{"experts_per_token": 2, "routed_scale": 1.0, "shared_expert_gate": true, "init_std_router": 0.0301, "n_head": 4, "norm": "rmsnorm", "norm_place": "pre", "warmup_steps": 200, "steps": 8066}
Below are experts of layer 2 (counted from 0) of a mixture-of-experts language model. Rows are named router (the router's row for the expert), down (a neuron's output weights, with its number) and show model dimensions 0-255. Each number is 128 + 32 x the weight over its row's rms, rounded and kept within 0 to 255. Numbers have three digits each.
After each expert's rows: a language model's description of what the expert responds to. This comes from a sample of Wikipedia text that the model never trained on.

# expert 22
router:147142192161071087227108193161107114076106238166191099164152139120083146134110130138110113096107123058078038160112144064123161136125128147136107176103114113106116049056108074120115116144163149047094116122131150157121144157118088147128105140163191049111198119171143088118141138206113135136128105141095116126146132096115154147129161106151156120116171171092162106161106090150145124124053150161116135094139122169110110160118118111091119166104105154137116136140175118098133135127139106150117057125083103122156131148134136160150153170091119134138107136139075158168194183125150110154148129106106139099123109147093103149163124117127131132105111122134158139104124116217097111101189144143150081161165078149129115089130143150128195146178163107166136158112110156149069107149144095
down0:071165181149178154116113095151124165136104020142111145123095153116051104159176152146124111163149169179145162166139121156125135110170078147126073109106134165175136097155135102108151193080134181082101166137103082162107161106149140099097094069166170202130155132053162117119142149140146097087133122083132104150143108182162096126115158164129103108101177114078128143088160152084171151072156113105097150147130140147135189077068090170172184098122154186088127077169091155129141199136167098136128117095156084166116143165191079081156132163161134121141159145146185079143098085090136119146139106082158091112132096089158145108140074147176113085136114110124155143185103144148150123151085137132148149144123090113134086136154113110155129107097099122078078170103133143136101134130106178
What it handles: Pipe characters in tables, plus colons, semicolons and closing parentheses separating fields in stat tables, lists and infoboxes.

# expert 25
router:110123091113141155123202154122164067137179163193172114160101134130099121120146126119121109099081137109126121109165141143225223130184120155154153115103104144074176136119173144136086117152151108103107105133120141111142096137150076141151193100163170137162148095137077057098109118098099179110098130151171139124173135170098180084148090124098093139172152103088120132101174177095146051065127123104121175122151132110171156115230113154103102135177106149097105116116127086088145118160125161183154149165118166033102124157144125128111093127110151137127129077129148150138076129131110134142125093163165132135120152130163116146098133171094162126155179164163182082160125109124092090088098122187144037060124146161145125158115134115120120156106113172145188105174158129120120141189123159
down0:079191168049132063048097157112163132159120081147168158163142104112195088131134092076137069116081069115089150106093153168160090120131128119145143091134115118053119101164093081174087134064126162111137103116191168060141144058082096177136123110114152109065131162110142126090202111095128153115113121113114167153140152081123138146163095141069096088093114099120115092130148120153142150164129074073178134164126110121135129149115145111155066106139162115146155121129126174108165185069108108132092165169132118157149094113124187095151026122083143176166105116082154096146136112180103153089089185106112144080098161138109175139097162124124090186086130156143114133118142137153153147141103141150198075104087116122156137150152084134108137107160144133138099139141131137128120104148150141
What it handles: The articles the, a, an, mostly after of, in, to, after; also verb stems like consist, recommend before -ed endings.

# expert 16
router:065087149129065142104124166089077093158121105078127129110152173186173118131084103169107206117111125128149107094093078071098127130116130115110078078145071105135087110113138088165064130100075138135098095126139078100139144149112133154200193162086141079140134143132157145136127123085133192085097182196116096141127157180100135069139146106170099146113098110123118109142125138045098072131141083139096179160129111129141170105085155147117167138131193111122161188160123108073118104138140067165124134127120146103113135150106119199140115112136130081095189113154136125100142137133084110200157158143170123148118142074099087161176113078192119083128073112104142137113071136120148083099167149151135103120190115134122118155119054175095122081128169114075165167139118152138161128125098120
down0:148196062106139147149140168139190140091112173113073160077083137130117140145117129110134140137130136148097159136146094137129069161096205151143116087151084133066121110123123122095164181150101164109112174090140121109104171078167099128103057153067202162150160148130170086142153204122107124125140127091128109104081122086141104110116125173182122125187114103130128104090136105137116171120042140095143120152108153148169142134173123122159115085099090108133234121086125138183126116082167112078114128171135114131123122117123192172132182064141185115121150118127183191070102155126183178132114122118125110081136107134139083119110113134068158151061121156100093119164081098125161127200152152111111151103123143109165150127163118115148097123158077129066112116142146180097136069101169141
What it handles: Prepositions of, in, to, for, by, with, as linking a preceding noun or verb to its object, e.g. built in, queen of.

# expert 11
router:107143096181179136140162136111133157156143126098121157125100169073118160108109186123188119116110139150169127179106135120132196147141124102150142153088171176155089117099162109173128181133175150119156116112108121139125075128178099112185199190086093109130093161117124092172059070144137142125163149175115093141151117168116108144147093133170115117146131173160137088087102108218104131135162084114139156116141049139087116128140092139120183126150154145115119202102155076095144070097098124144083102125131128084105139105118130115119122148135194103091122060135112168112175118144127173151125078193138153185125133092130201105100147137136085153136152158166110186156130157159114088044106111134123087103159210114174130115136097159078148169110157215148098132132129150161124148158148190
down0:133170099100095066080180151166098135128184047110127126182150138122125114135135122157134187153165088163126130138208144149044159174151138082105165123102132187137159118102092138127130104131120159163071156178108167170135157131113146125093182111119113114131087148138159095084106158164111183135090148145152165101154125096158132122171192129188185203125140112136053120130103118157131069117168133145128138086095118192115160151167118112060110066141126087097111136090179197140146145100145174180131097125112165112136156134128110103127159129134151159125106137113112151112215168133155113081096096117170152081124135086155157087088146073102115091112158114064161124181089167099167141103138111106128129082139171122145085134110116150094156112162084142109116091083167158160151122201147169
What it handles: Auxiliaries, copulas and adverbs right after a sentence subject, such as was, is, also, often, plus the article a.

# expert 8
router:163122137174197143168151118132111067142144170133134072153092178157144116079123135135191123092111172116127080200154131086145111077124105077128168125138137158103108120069177107177110149148124162091145114077124108084126096161156162123165190148115107127117067164160099104162085066062188147164140167145135124121163115130122128175161128159097118146146127106171132165115071142110102084101098113055152099133137092100110105108185119127126120110146145148115131175119105109092147070149116192153121114075189083138119121111144142177130122125154165096107101098133119147110126130153125208192149071209163115107137112093131148132127087159149122071120138116178166146178202141144103098136124110201082152092149122083110106128125129140128170128088132180125091121184210139170189081125119100
down0:241100134111128141093186154120112161078152119061112110173149159108111122173148147109169181067124089139147132160129108096152111088152135103121121118117094076148064173128143104057137134163098186082132115177124055068160161123084093123153122143100154113112119131083115091118152129116179178187165104132089203114113135152144085083140128113141095114095151155115109141116134081148166101173140159135113179117169132144054108095152148108133095129111160118189143116094086143158115085091090097141161122115169121067102111122053068098179218115107129122076165144148166170105128133079086127068160080141114079165131114128127170119152114103142111134164172164152098131105103117166106186162139094069074128119116097123166099136122114186096116158146136103116173152134140116093124124096164151
What it handles: Connecting words joining clauses or list items, chiefly and, also that, which, or, but, who; plus Cyrillic byte pieces in tables.